Weights of a small mixture-of-experts language model, trained from scratch on English Wikipedia.
Size: 10 layers, width 192, vocabulary 8192, 16.7M parameters.
Below are experts of layer 5 (counted from 0) of a mixture-of-experts language model. Rows are named router (the router's row for the expert), gate (a neuron's input weights, with its number), up (a neuron's input weights, with its number), down (a neuron's output weights, with its number) and show model dimensions 0-191. Each number is 128 + 24 x the weight over its row's rms, rounded and kept within 0 to 255. Numbers have three digits each.
After each expert's rows: a language model's description of what the expert responds to; "mostly gets" lists some tokens that are sent to it at least half of the time. This comes from a sample of Wikipedia text that the model never trained on.

# expert 54
router:163128149147097103098116157134151135125118087151094124099109134091147100135125101085154146146144121128121115135110105110135143125126154109120149107116127126127158074141160114099149110128136076117125137138162092100143141142141127163103092156094128138131152135116126115087105084098144145174151104128115149140117197147125155124114113134170126123129158143163141158143124116115152095129150127138136107124124124168147106160070174121140090098101127152191138159100165136129150179133089147100130121153156139135136122158116122060143116116155111109134124120076127161123113105073161141109
gate0:151139147160095087136102163122134090115115092108143103115135151119123150069120113172140126075171107120106110106179127143138159105117144151140103161099138148090143126162153145103113145071125104104112140151154096144112170132154120153174069161110171106142128094110142110141159108181129104100139124107069130132103139154105138115140118131147118111086080124126155131119128128139150136100156159156113141147130120124128109151116123163156091165139136119137104156081138104119137134108128129120137101161150103156172163135145107136134152119150124162149109125089093132160121114123158120142
up0:123162110077120133093119155148122137111120127106141099112112085118090070125137088130154148127111109143126129149136116143098131146127124128115135133165136114167143142173116136142117137119183152120128153071106148144143127145110138151102108096074140090141108142131127083126110201121142099121095141121157128112118089119134118126108156131127112139138132149112159183153117137103118129182126130129078181084105096127152119126131134141135157067122108116153177190167148107105145130117128141093120170137096108119115118124118144097131091130112145107141176161108132135147117139141129081142
down0:113147136152163095090179137150115119094133161131147147173125154091125075146111135089110126144111091109098132123150062110153098130133136141098115124120158136146128114125142116122120131109131139111136176104138115103115140141117100138120131196177147145135112143116111144114095121155143108130122149131114165141119131185068120143120126075115157141134137124160095104127115104148121112131127119127130098087174112161118106139063119150125112130122137101143060169154161154129175087149104142140128114144127088132160111188111150148154150137116152128124102097106137132117129164148122136138
Vowel-ending inner syllables
mostly gets: "ita", "ini", "ina", "asi", "adi", "ya"

# expert 12
router:122134143178144124126142134146145135133115116060123136185134109112123095168153149144167126148143094127116155115134120126144139137117146088111132172141098090134109123111121055131099139119124110093143153121135137119147158107155125133134114125140095120127112112129121135093123101123136100139123134157120165116141104157146123106113109118143145107112097106156116087161139122145108167122115080119129127104118104150152110150162166176112106178135178121092136125167109084110159153117111093133165174169139131056144141129089113138177145116146111144080148137091171118092132125112142150120
gate0:130161129139155125120136150151137136154130126107131104151076112141102110136155089144122140098126134155125111105150130108148138129112128146082099141122153122115178157169116110142133132128167109117102113135119128104124098100141125087140096143038103096122099148176115120148125158166110123159118121156091127136168133151148106131137106150132098151127128128146159117115094119135119083132127121126145165179102111131101106138080156125130127113136126139091171089167125097112150069158153104142085148131103133108123126105139122086145113131161152137113146157126124101144133215167138149097
up0:115143081101126142170121166151124108139118080124123083137112126136112106108130117124131142118108135118140136121124126122106106148140147123097162119155129115138130118134150094109129127128145138132124136156127110123177117096136112143101103101129067125126131129104125095141160090173140118137134188120120152115156124165157132137085153130126104090135081152126150122161116131093117118161109119142135145148125169167129133136213145171171120114106151127112139111123088063133112129135159129150092083133155135128122160133117124108105046143173138115151102126138148113163180160091168150127
down0:122132197122138122060126135136141141110142145117102123158130128139137098128115101107108095124161150133131083133131118123145126140119086154130118098137130113140151139101132111172132133103157168179164095111136134153171117136119132084134174134130134121171123140118140099135165123120112163128116108116105133124141129139120118132104124129107121141134135107160119157097096150144142129140111167114126158180137130170124114146063127072123113116152112082111153164112138112125141108137117097182089093145102060187146153069092165148128110134158127159127135113130126088097143151139124105119
Name-initial pieces
mostly gets: " Hu", " Al", " Mar", " Ja", " Gu", " La"

# expert 42
router:181107144163118099138146116164108110100109111115140135061156072116127115130115111096142095102153151171131121138134090141100132144108132143147152147124110107170115134156163134156117169104118115146110085156096143124139076108188125111100123138124144180126104125156129146098109174154086087111126154137095132142113161131137144132126169163138127137112100138147133118136133107163117137154123154111139117173104091112144122156102105139109148146119132162140147173137121144120117144098137132110072116137144123095155104135085100100126129146133110114100085114119142078142149178165116142110
gate0:123155132105116099117141102132113092101120142086131143085123115091112097122070138134151121136153135136111182196136114138127151135140108124140131111085080139128119071111138085156149117132178129127118165186115124134135088113142116146127117118128136130141152101141123134092141129112117098145138155139155103129141158125133144169192148107141116160111136177137157140094126110146089121115064118140143096156130126129133134123141184131134116127126091073146116143137135123115128141135123140125097122131136116130098058179126104151137110119093110140151206162129128152153114122139139136118
up0:156137129100126108100102115131116096144086152125140165122100114111143078120094132171171144101165157134131164160132116117161156125102111156122117142113100171137080115129138083129128133136140101143159174141113128077129097142112095134127114108110137149142114150139133159076112155106141071118154119140112107132140137156126158172086092134140134099134153157117142109134132084125100137095084140148118076122149138123168121123144102161088111093100104148143128121145138124128105137123170132116129130149167112157093138145109131162179145092152109118116161140180121094121098151151141139168
down0:127155141142145154150142115128121155099138179139151106150099151147135168104197146088093112139122123157139161118123142068096105141149123129143146139113108129144133168159130108160132139123127162110112163108126143075123134134164101110131113160121118120126136158101135126185140118119116132135108109137162107122079166101159138098089138108125113087139104119138096174109155160106109116152107154088132133088110177139137121147100138044131123117157101134126175129112109124167133164129127122125154095113141148135139100156103151106122114098085147122118104136140123115115117128102110062133
Word pieces, common verbs
mostly gets: " known", " such", " including", "ul", " served", " called"

# expert 39
router:119105135117115090059135158099128107135116109122132102086122122143132111093113150119148118153135118133128101152085130123127146162113112122140109120128140121120159079091146156153182157147129135114137141124174110163084126140110143128160117111091156103124169170122157165154134105083137153100119109094133125116103173117178143152153141155114149090151167103120174112100152141093119090175112149097146117093116139086147125128139094129112130169158176118145146105112147164138140167098145117142140133154135124116118136119140127101146127112118152139094118072104151102122160070116141131123
gate0:138166132119131118109117142133148119111127121074129182144142092091153124115127146131141098156164111148107149120133120112122133171095119125089151145098121145089124126135135120131084121131159147132091139156153096132092153146127135126144087105098123134098165137160131102134127129120127132166108131064169162156093158118127144135159130159111135070107152112105163114125164178214086155136126128118151155131154122141148134101121172160077136097150134155139155146120163078152099126148106135110134158126123128132111106133115131099159123129112111094082113115110137105129130107088105121088
up0:165091151128190119164167120129094165149150112179138085101139143148103145118088116120113145094124135106149154118118146123146114100118146136140137111138128129117104134160174147157133129116112131166159123092102161088156164085135105112128187123126151102152088112109116133128100146155120163125136111193097080085161104131117080138107143125097081200153096151115103148129117101130170133121136143129113142128150129076093127153123097127156124135118127115112127118139108149144148108147133125120109115101139120137135116114123135185094140106118107155176115130120112129142133155155148105128
down0:148113129143128103119114143148129108169146149129125098094091137129151158132091176147121118098143113112196168100115082145131124131133165151183135122128083100116091149106132142152169142152152101123131108143102118123141117095128130117116137089148107106144127068165121155074141178133043147173153115085135104132158119117176130105144167106143152150138145130151140150151121116154108138100147121137116182150136126104121110125105123106131122133116145100115155088116128135140098123137119130122097136146165143133113132101100092136090141117165162134152153093124103097123129140110105161134
Places, years, nationalities
mostly gets: " States", " 2005", " 2016", " 2018", " 2011", " 2010"

# expert 55
router:108121108087159111144133181139156092140125171095151145147151140109099144166129147161125170105118117136116113104160157154124124125134093105113148118117138119079111121118119137148110131111125119129205157130082171104152153144145136133089099137119146127144119142122130079095140108113114084112129135156117081127144157124139156140090165126166095090141138155061083119112134155131111114108164129095143132127140152137124166108135145120133114115141147157112135160188137086091097132138100099166086109141174141126139141147130086116118133122126119108133133140126133138169088162155098117149
gate0:118124052109120155168093114211149126150164133104141163126130098134111153141087124136146120109104151152142139085125180120120130145113148132103150126126122121098123135152164117106125136135117114136149159137097143152115112157122145116126129155111148102110100145130118123134138153066085108170162143086088113143139118128111135143133131119090090114114101078118092119133145118125084060138103143117142130124105155133098160123142078151053148118136137148127087145163137104109106110137148107159106118142127145171111135132113124107140156134130172130131101126124111123127136171125145166157
up0:136144147122125105139137119128120092157117107142128150133121097146158127141111136078123170125136131140129127156126138162078112085143124117172136115130145127120163178124149140159132147132158098135173095114134133105158138082139103114113079176189092108113124145093121132103109115110145119115121124154114160133134103121183144129108133135169105135121136126135158128129109122126141164103107132131129123147134127145147141104119135106154123119135105111124087112096118166101125138116174129108133069155176170078152130150139174119122139082173103135156063144058107113110159134122087098138
down0:135155151183175132123160068103133100128108142119100094134143093133156131090130134137145147130127091112167073135099098091161138144160205089128127121120094092106128140137113111113069122143140116138113149101089125125119144140156135173155126126111118109124154110103154147102165114154108152097125145110117151138132129146144128139101126144151176120097149144155161106112085113103171118132115139170131101122143133115131136193129153164133137126122145126126134155142099085109109109086108102125122102122089127128138081127103148140144138138145099112133182123149161142095137092138131160126
Infobox field labels
mostly gets: "St", "See", " Born", " Ed", " Genus", "History"

# expert 1
router:073157125119154114110097113122132148144148138149100143111116129133137136083118148106090137138145160095122135158129147106113155160100161131106099099102137113156109162108122113116120119089174151152091128112157144139112103135120081174143120165118129129146094084092125123108101171149140119163085101139132105145138139135097116114111146109114080141150118146125122119117140122133128143108114108113137142127153146147160152096077109104122130130148129109126082137155120100125155118132109111129154185139104087147118108110124153151133178084165137168134115071142082162136180162112184168114
gate0:096145126223115148138116085130155105132115129128118154122118118138116093170076098092113092131113099097159116125116136149117150164127109109161111144097184124089106130105150127123127115147116120118137071144132142198148117107097127122131123124111165133132137154134119143134103132120090161121129137083121085105129113178127135147129121110140115066124135124104140130163080152135142071137134153120159109107109183130132119111136149121138120129127127090144116125123110120137121131128192175132106125118135119202078156156102120144118113133144177127134121161121107134131125127112131135126
up0:177097138081139119091135157136131127143167125123150101141155115126134167092159124141108124090095137140098135113137105139117103115175144150113130110163088121149127160152106110139161115144118103141151167137108121074137170112179154148123152119144083111110133114149105101105115122135128120135121123155154159135133139071154097123102124159117134136122139131143116127121176112135074186148145141163131114187128086142100128155129140140102127127104129190129087123135111143087118119119090135121151122141144119067187105124132143109145095115131066096129127119131172127115132129147130116159
down0:110168081096091134116091085091094152130168106116106121090114161152118116091158115176112125160132144139133155093110152125110125134133126115135147160095127161152112160121145111095157158125106142147135091133144125102119153190107152147102130191116129087147144116120134113109116165139137167155156119080106133144143186142136118121142137114117145165112131172147102094133132129186104154115150130125142094144138104137115139163137117122149183130093126092088132137125128147124113095124138127109110141101101111139102112063155144102158117109102104109132130150133137092129100106138148121162
Prepositions and opening parentheses
mostly gets: " \"", " (", " un", " would", " [", " from"

# expert 7
router:110152141105121123134153111116158152101123103138098104113108082102132137132158138128099109176114135072127132144165185124134137109164081154104139109104098137147125117128109102115141101116128146144113096112134106114110137148122116125124122146093107125132121093103123146135143141150153127095129124115141186153127107098096164137172081103132163110150167103129093111156160096125144128123168100131129154144104129115107139074147111101123128167133154176144169118127109111160143087088101081131110118152119104130138152138187178151120149100157149153165122142162142154090143103138158123083
gate0:101178120119119144115112126137119093135134108116164118126159113168123114132178165107169115122138133142133162097111113190134128120132142085143145159190125089121129101110161133164162162150153126106112150159117139179151164096111093151093108113155124106101144143089125122131136098107102095130115184100129094112104153136134129130122142127116094073106128148130124130119119132145155136139158115130124118122107104165141115136123154154125106126132128124154151156162102118100129174152074149121185116142134112126126079146129101098148100135091087111135146117141097125183083129091156133128
up0:146082086159124098146116166164121149096138149124162125153124111153110117082116104173111158119165111114151088088126137106112086124128148126151090094105145150129151169146070115154093085116115100130151170151116136093128126143168144126136136112148126119119097129127123082102123090120118159124159129092111143099122140136153141138161120139120125122114131134160114094124099136127110086141092173168151079174136142109161139125118123149089109099111122136130112115139127171101105120130174153157132104107162169120167168150100157106144162119152140130114100142121118134101118150132093129173
down0:143151075141140104110107171120121116151140092105111105081112175145120122114091126124154133142098143106176070167109165108081111156109140140119153138083184157141122115116118125095139166158159116131089132138149121131110137133176147108126142165136129114153109139130118123081127137169140143115138146158106130141137154089112125126105130103157121144174107141096093108113101154126103155143121110058153129164137118157146127133134149114151132183080134137166092101117128186147122125136124132127118187098134113110103125131115134185112138108098108139139135131117115095103121130152146134138
Line breaks in lists
mostly gets: "\n ", " +", "\n", "\n     ", " −", "\n   "

# expert 11
router:125126123133138158078133147114081112104116077094154149158154143110127098137200168107101138167094109176107124118122144136108143100126128063132125128149100097101082121092138084133170099150131135126146139114140163102178153125120138143131109119180136106145150091114141110105138100113121121117147133121133115098129109135130098106109150099095129127134141152123132118133153134099165160133149101145087112103145133127164125133137142150171128153140173114142140114166131131105150175127128157111183165094094127126133114151129157184116108157082133148095143155129126124083111109140129126114
gate0:143128139110136101130098115142115074120134131124104134125129170167140094102134115100112152177096175154128125126172155128081174081149095125147098099133146108097096117096119121121121124151106108126137120117162110160146129138150133073142160113138122166148109169140116157139147168119095174131124158108120093162144134139138135122104115142145103146159107099126118088101123089142108144137105157125100152107127151120119130115131162132146128157138142134151134065160120065079119098121132086119126161125156148115078118125123101123148144147159147125156122146102098186162144115101140142167
up0:134083088099109164105126157144105097122155137108142124178193109159118126105175157062116102147102105158116125150152130148089185089140093121144197152082112119154087180066131109129127109164119123145140143117154154133152164109117129146114124129138094108146145116107118128170139127120134127134137137122132137075095149175118130132126148114090100141134145142136102138136147110147141125116148107113112143109095144120119095118118153154111119136120141124152133141151134099107125137129148105167160115140133144114084104126123117147097133150118164143143124104137098082131148125103155183093
down0:114151141152100068100171132128119161124118105128128140131100165127116133147147116161107104152115112117111124113109112100164092111116112143131162141106144131126086141190120100135108069119141150099130144129115151122110153136149086127148146105112160134103136109118122123119091077145134079100163126163113119121137106157112157153136102121109138153139140148153160107147165113191097130130118143148114107152131123102149161144098166192115130094113138159111123140116149136152161167163104137089116136142124158096156172144112160080075132102113080089108164120139154133126131127135116159128
Personal first names
mostly gets: " John", " David", " William", " George", " Sam", " Robert"

# expert 27
router:109131085137109148132111120139142140138101154128117141147122129141127094125148152143103124198106120089191155119120092140108128115126147153110113098142114133113138096114112156132145158114123107142127150105159181173148164081138151103150112143116156148130153081111154124164151127108121145105151125159098110082159152139134117119132133141096067105153105104185127136136124102109092152141118154101118124093160123131118146128083125136081133116137129124100139138168142159110144124122127116151110145109133137133133098098138167165130158140136155135091167065133123099168075169107122148084
gate0:118136173133152126095130176102122123147138104124143120111078120072098145103126143115115130110122153159121144092125149150124132137130152104150131159137131110140087166146155083122134128094157142132105154149184144131131150156134123133108102103107120160147090169123103123144121154098121152172102086102120117077130133116141141146188132127099099167141109092141087102108134124167122112128132114119172121093169123128121118127113158158121132117163157154130132143104122130109117125164182138125171057143149137102147184141125118119131143070151118112130112070104150118109131140122154148136
up0:121125125108147128097144146154193144072110073119151141138130123102114152135147149108093141136164139136082160104130122125098142133118171105135160111145091103144136187170157109087147072130153121124119108154115125111139236154126121138156122100125105100132126133110149106140102129101113124124144099108134108104132134131122069135148160157130078147132146135124133112095157127146102125115122114134156123137128154092147108162095139153128134076130147146123116132145114150102124138132131139145185095123127154111136099121093139146115162094138141104156110125130133076138131114104160159107
down0:168131157102153153066125183120128120189101134108124099126109144165149101171141137089134115119144134100117095085120113124101141113084128130109108108092143128156126107117098124109132115127134153115135169114096088113148164108110138114158109158101126141136108129148120115143131155122136149200123126111142142126104130134115108100135162152100134135165155151125132128104128130132123185163128132106122101109120160098126128137165142113173154168180153119108119148117132099138105148144148146086112163114087123084110155091084106156090169178120131135107156079140122137116126145141138137100
Articles and prepositions
mostly gets: " the", " of", " for", " in", "The", " during"

# expert 36
router:103122115136152092134121110104145146078120159146134108108114138183166146113072147136137125160104090113115078158136134131103143133145127084133115111175166113165147138099121144162167129168146110116172146114140125140126137094146118085138155137129162081115129172135152146106137088149124135070120119121128127102141114162142129145173131159145144135139147141155144128119089129077106099144125144092130126078086167116168146118111164109115099119140146123132167090165122128134135126105158134149088150130110127184125134109148091108128131169130159171102115105094131104107109110144118125142
gate0:138160143128190165138137069158120137130137113070132131177083069156141108125150111125130107109101117140102134110169109100054132153116103125140118118134112123126124125118112120126150128088122083101170104138140096152157130138140155128103089148111140116115172144147145124096098131151146123127134088102110177094149143094145143151115098156110119088097123147113121126180120142147147102169111128108144129145148135135129109100117151127139116125147120112162148133126116134078130166120196150144109177135152146141119107158113143136139136087128131109144117117093141137131117139109172187124
up0:121156114126079090091141140126118138149116165172122124096168186146081154108133138120092139140156130117141126172126118107201105080152165145102133115136147110126118139125150115169068168159128180116094165143111122125116169116104125145127159102117118149145109120086118114135127117122099140135124167120138090152109132148122107146139149118124131126131133123120137120076122158137095161101148134173128079106054118117126143125141133147078119131099104168075103148137115129149120131127090121113147094114116093108137110142137122129140158160139098150103154138158131134096128131155115116127
down0:147139115154113120101140131124105123108147060135112127103137116130150131079151133138154119160159180121092116150129142128118116150151127138117165114114110101103120144086135163150126146168116127134140155136077122130114148124163112155118135111118133128131110096124165113137150088145132115094056122121142110115113155127154130156153114149132146112127169141153140083064085137137143067112167094116178114093107096125111131105138113098139168098142140149093125122118097144154118098121144143108185156124110139103148132097160090136121132130140136123092088118120164105162165155168156135163
Proper-noun heads
mostly gets: " States", " British", " century", " War", " York", " California"

# expert 0
router:116139124138124110149122101110079130132080087140161125132116109164119080163128079081126134123094142091110109114141156173133106127091118151121111135184111115111152061136134152136135113151090127127189156141102159167124138110079121148159148098145116096143107153149136110112166129119114139117121122109143093134158083130185104137161168132144132118154149105119111161129102102095151105123138095135150138155117160121099150105097132098153101122117129121156132105171146092136141119146171126156130103118121148122151151108119122110113127155152161149134160167091169106121093133127156119128
gate0:107152152115144152153135125130157115112140167135110168185115155103168125161148165084153102100142125106114114122130133140126172136093149127126129107160137175166190126104149123152133151158114088124123108180145089176136136136108109117158109121118116097121077083151127094101134141156101138161150144137123134141128151099124136121136146117127094114102084112129124108102152110136094130113119102102129131120137067145152125123126178103136133148175143091170083136125131151096117131147159113179077139131119113144151116096089103100160134141126106124111113119111134137129110185121123121098
up0:097137134150171133174143094117163138146173135163121132119119140142163118163070156090128088073157118118119122146133105146142139141099163111143120139152142147128145147116119136165128133107112133109143095130129122167113126101081154106158123112114160100089118089175106101117152150137121146141126115150132118123156139112094104142176137157126086137133132159144109129082137161148155113165131085099109148140131084099148128103113181116129124132130114114163093129154141167119150090132167105148084150133127126155148115082130099074143192127117080121145127132117118116117104136141098106123
down0:112131126124116166134092108116108140048130157161097123139081144163118143138146161141165125135087132170114119142153124152120117137166096144115115133130136144082102150135074147150128124134107136117120080129144182099152123105165185113099122114129144148128104129134106122143122120131105103115106172131142134129164140116097126111198122139121126172145144159168090162088103135110148126097140159154117162116117120138112136117119090095089100113064118112122133122154139085129110117131080155127163173125113174132149138161150134122119149130121135156110116116113106111099131146149152120164
Adjective suffixes, modifiers
mostly gets: " new", " local", " music", " public", "ular", " national"

# expert 15
router:121166118093111146128123086138098112113135130135183148123082146166137152091150143099146110130177090151159088113109125103115131148112104153130120108174136179131117159159072103160148144129122164116125143180109129132103131107105074181131164096138126109118154133148093168121138149113100129100089144143114150100114109143134097141137112147152143106152137146134131098105068095119097099160092149177166115133115173124106157120137114156123150094134122095113130127097106098127142118107139167108110111154168142138113121138139127140108118136083160111161114134102146150136135134143109114145
gate0:117172118138151155176080124150103128165128130109134138136148144145144121150129113121127135142138121129155151129111096140138066136161138106122088131145100122121119139169156117126111100152143132139124121129138091167123100137090086167122133079113124075162127129104138134144098086131175151101098127094133143099130161148106114115110127161118117144136104101178088130133110134122099132120142120113125110072112135124126130137106098162177118096085145151160118139149153126090121082093201143199142129165164111175115123115126130138115114104139151134141076152116150150158141139130124144118
up0:135143116124107098149113103130115145128152110135132125130145154087135165147153127079118120083106054104085102140139138155091107155101145132120113134169117129139092133131145171149117139127170144127145162128163097096175134134170152118150101142108120141117097124143144111139094157120118088123130137144132117139109114147182171125120134151104141109108154092138135104143119109200102166119133143144112125095145161145142137128124136086106136124129116133152147123138110084166176175074115114082134131127104117162101119145087122083123156133123090100160147130109124118082096154126124091144
down0:103095099145119110131129160067185122103142189121157133135163076093096120105124135119088069130127090154073154151119135126138143167132112152111140137110114107133157120118156143153134125082137103133103091127101109156160108120144147113099110135139150113148148125118151138154112132129108112142119133116125167129162124121148140115143107148105130096135159148141187107137116149109164158135132146122142102121152121083137149141094143144148135131129080100135133102142108116139102157141091110104101118094073119139124157093110151110128149170112129146138177089154123117125176182150125159155
Noun and plural endings
mostly gets: " species", " band", " game", " role", " members", " story"

# expert 47
router:152153120167132132144166073105119116134143129160117140134165116121131147142165104104129129111116120107129106139144145100154100119149095130142123105159136117149094093160167113119103094164109158129135154136154087112142166138122095095151141131115081100137089118112131100146104122119149164142129102127121167160140108107106114204141141172155120109137122082117118107107141099130174136102140114153074160127130078101128134096134116086144141179107118141136080156099110156137119105126154122132129111155134141107086117115106103150125126085142110148131147173151151165090160154146109166137
gate0:117150092132140115123163154121137144169132112151147152142135169155112156146086123157123092127125118143127117104107138081186109111146134129102142117132183137127131147143108146138112142118132132116124100120137148107116076172150133100136173142096136123128137113116098152130099142136134090133128131148116118108172113102133110119137113113065114200139158136140101118109128128056111107190124098121113142141117149178120114159083126156147126135120106181152137189116137133171114144147155108084086176130149109134103143133121074120136125136116087103103129113107142108145130157122100129122
up0:127111129145093120125106122107112105104110110150108121098119092114159121086185115126116122113127118136153096140120137119106148131082115148140089151097131142147188103117165151097157130104105140141159139116104130138101120098140111133091107137135176126097123143120123131162138164118118138106139106163141100112122130170146167097183136103184123137101101114083189135136153124162119090139162139136173122093142134125157149148137099171131096127115143111145138131163176077129098141134150157146158119141113104161139129124120157089109065127170134107177099129121110130141143155123148132103
down0:127141097098153151081131100101120135179182139137146118168125124114143123125110125140118154157116063148106138136068093109106153148177105120092070170115152121122128134153118152169136149124144128167109137144164118166121172139124132132127118100146158128128135110124111180117107174124144147133101133119130137136124159083127140099142071115132170123140116149109099121119127154130125151114134109131120137117096160120109153068144107108119154120110068117133114117117114157112129102128133120107168116114132117118134158066136106175145136132162109106133117114173160142069119112157132119133
Line breaks, LaTeX, word starts
mostly gets: "\n\n", "\n", " $", "$", " dis", " ab"

# expert 13
router:148107143129175144126142110115108144103139110105111120142133071103107133124145133141115141144103143078112141137161128134177129132089122100131140114154081120158095141134105140131141086135120128105157138102117160097133113103168113119124159111111105137149109131171127099088125149159163129097151148121132118100111119126118112151163103136174128096120144128115133118145181119121159144134141137162150172180136139081154133145135141139118130152130158118133100142142090096132092165162098125125162138069104077141174158104133185158119125114141102090120134124099179159074103121154151106109
gate0:100156158123116091152144097165127116150132145119153112107135127179136110093126131121125101135172107156143104113117119114140128103115121118121133100155150157124161118107121101144143168124164159151141128117145120138151119154095105111099102153117102143099111143122147137133129119114081130101195155125134110117156093148185127113109120088154108109081133093134073087173103173132135135141127132142162137046121150081097103105186120145108093147139120146137147148116125171139121133080116128128104109149121134130109127175134155125132168124147145183129092117116139093119129152121129134091
up0:128149153122144105124120129123159136120109103104067139179110087143135134126122134106126178123126117122122087128131128137151111179151135131125108101163110104136150135129112147128158087169114136115150160086144103125119152111163100116131123157163100101084124142141139145048157109144128151106146122110104127129115133103155184117151135137175135121088099152155120127140131126134138127157118146130135180108089147123160154159157126110110114158164142105094138174139093119113131134105117120088076114131092117158121171103114140130121133159126145150121108120056146144099112142166087150089
down0:140095118128119113125111160123151128118122086110122121179130063099123145100151129115138161111109154113121125104121118112151139149161124091083156184122104131121102180120125106120149097119078126159125131147095106095189156099120130174155174118167118168119122114135161126125129125102130192131143134150101127087121141111125152088123151128144145152104124142130141134128125122124147111179094116156103130163118120126134114138155196107109116116120136097148136145144154090102141166113120164112141173081104095129141135125141134153132137115091102119095110116167103140183130143147100136146
Name-initial pieces
mostly gets: " these", " Mid", " Walter", " Eric", " These", "XX"

# expert 10
router:111139177163122139125144153123136165142188142130154124141125123133125169101142107121098171122137169114133167159138151120139109145154138131101127094097136168161139134111117145148113100105130116167131106102114127150149097151131166098105075126114105129161108131079109106138169105132130081074166123140117125163147167165099115117140163090098081122133117145168094119098084127108138127136125158134127132154119099120142143118112124085116099133110151120118145154111150112124129099105135111145102159093106160116103095133161116115110159115116122140096092134158103170113138172086142176092
gate0:134088172173135133166169110149126140186162116116145141101105120105083162117125136169139145146144120140090159116137172084109101121121124105100139112112149144159159137074085164143152172132122099119134113116116117151144134122178138187147094150097120166121100115065088122137148105129123079147095107107092138110124147163146133108135160155120125120127117177123115163117138154083150117137134107084138106138116089131119144133180127132119091130090102151116152116123118102107110116128136151127101161153100125142122151129148145113148133112112176153141116117124104120135158158136103128131
up0:096169063140109149144095169113132158102078144148119117113095160120174113117089137186144101121093137097155099142166106121148147098135131102133113123153103153141130144129127087093124151130105127111167135148134127140170115098131106082102129144128137115152141103170103104144127131130144177164095132086102090129130095142135167127113103169124175120092159115074098122148152135144088145121115113126100128086169103141130120142058147117139139141141176129130107151149152141110111117166146136099124141133137126117147140146107104122127135148104114111113163129134158097116114130141153136159
down0:139133107139134089122088124146139151078127119099127072101139111131110119137104139106165127134086141097149097107096148115143171122135121118136094143124101107094154142158147127113104152129175142121134126139082113114129154102156132155112106120148114099137092122168128135117125117129113191124162136127158107130096110126148080184114100106111117159110101120151142104122156108121134114184177109177112128137109185095125109146081123140127107106178161155164202105134132145147167134145138113124173098130134139153109128114101128136124129138161098120147139134135162096115117125168146102132
Prepositions after verbs
mostly gets: " on", " at", " after", " under", " In", " over"

# expert 25
router:164123157170135100105159085124139143104130118083143135152152141107138123146120171089114152143140146131100117135105157116135079130160126107128144118119117092125125136096103138129102109131155135143136122128150125094192160126151122142142140173117128129111122108059151139089141117117120113106127157137160080121115165135131115087110135080121142153139131142125113118147104122125157119111100119194121125123105162132149121132127133159157090160115161125129141111146109115160131159093154104102159107095105169154115101129116183179155145118135084169122106164145126150081165137115123111065
gate0:123129126157152084123078128136102100118123085117146126087081144124107119119125166133138139119146137104142126133152134142153096112094135109118109084127107126107143133149117135164108133142168140128139141125128133138133060136129143112151120135151122156126135157111104141122096114150107089098145159122112143081125160119132149107102132113134144099143126172150095097129156155157147131194087160136133113180147087136128146114150137165126137127052132087172078074137155137113133133096176127069118086140090159118167101137123113154125134156129139161134133180120132132139135131134136118149
up0:138138150141136153132132121104138079115136180154158106146146148110115163144157149125101136122102093158125115133112125182110152117222113139145137125098129115159116097096140156148121147126102135134172107125148124114124142146114149117115066120117104099143099117121167139137157090127084151170116105119127098148168119134167153142130132133123099181120112092120159147136100106089146107081150080122106153110074133125124079123137145128141110149153100179104180140159114122147125107106105108164096148116139109125109139161137129126089135133139111127135159127135149099123135158093134155112
down0:100096131126135146164104096183128105099145150164123104133098114154134138135112104126119169117183143111140096141147152144084130116139144148122141096113151151135164133147151094139126178157134167119143095175133117156120085125100095143135148124134160136104130131095139133166138109163108125138109117129120107144108111160153102128093132122146140142058151108165083159139129133157143095108118104128160155085133146132103146080100158097092112091115118161116168146110134149111116096095141129166120092134148123114126092150149127099136132176115149130098129119142126071156124119072157130125
Song titles and pronouns
mostly gets: " \"", " My", " Wa", " Me", " Sh", " Th"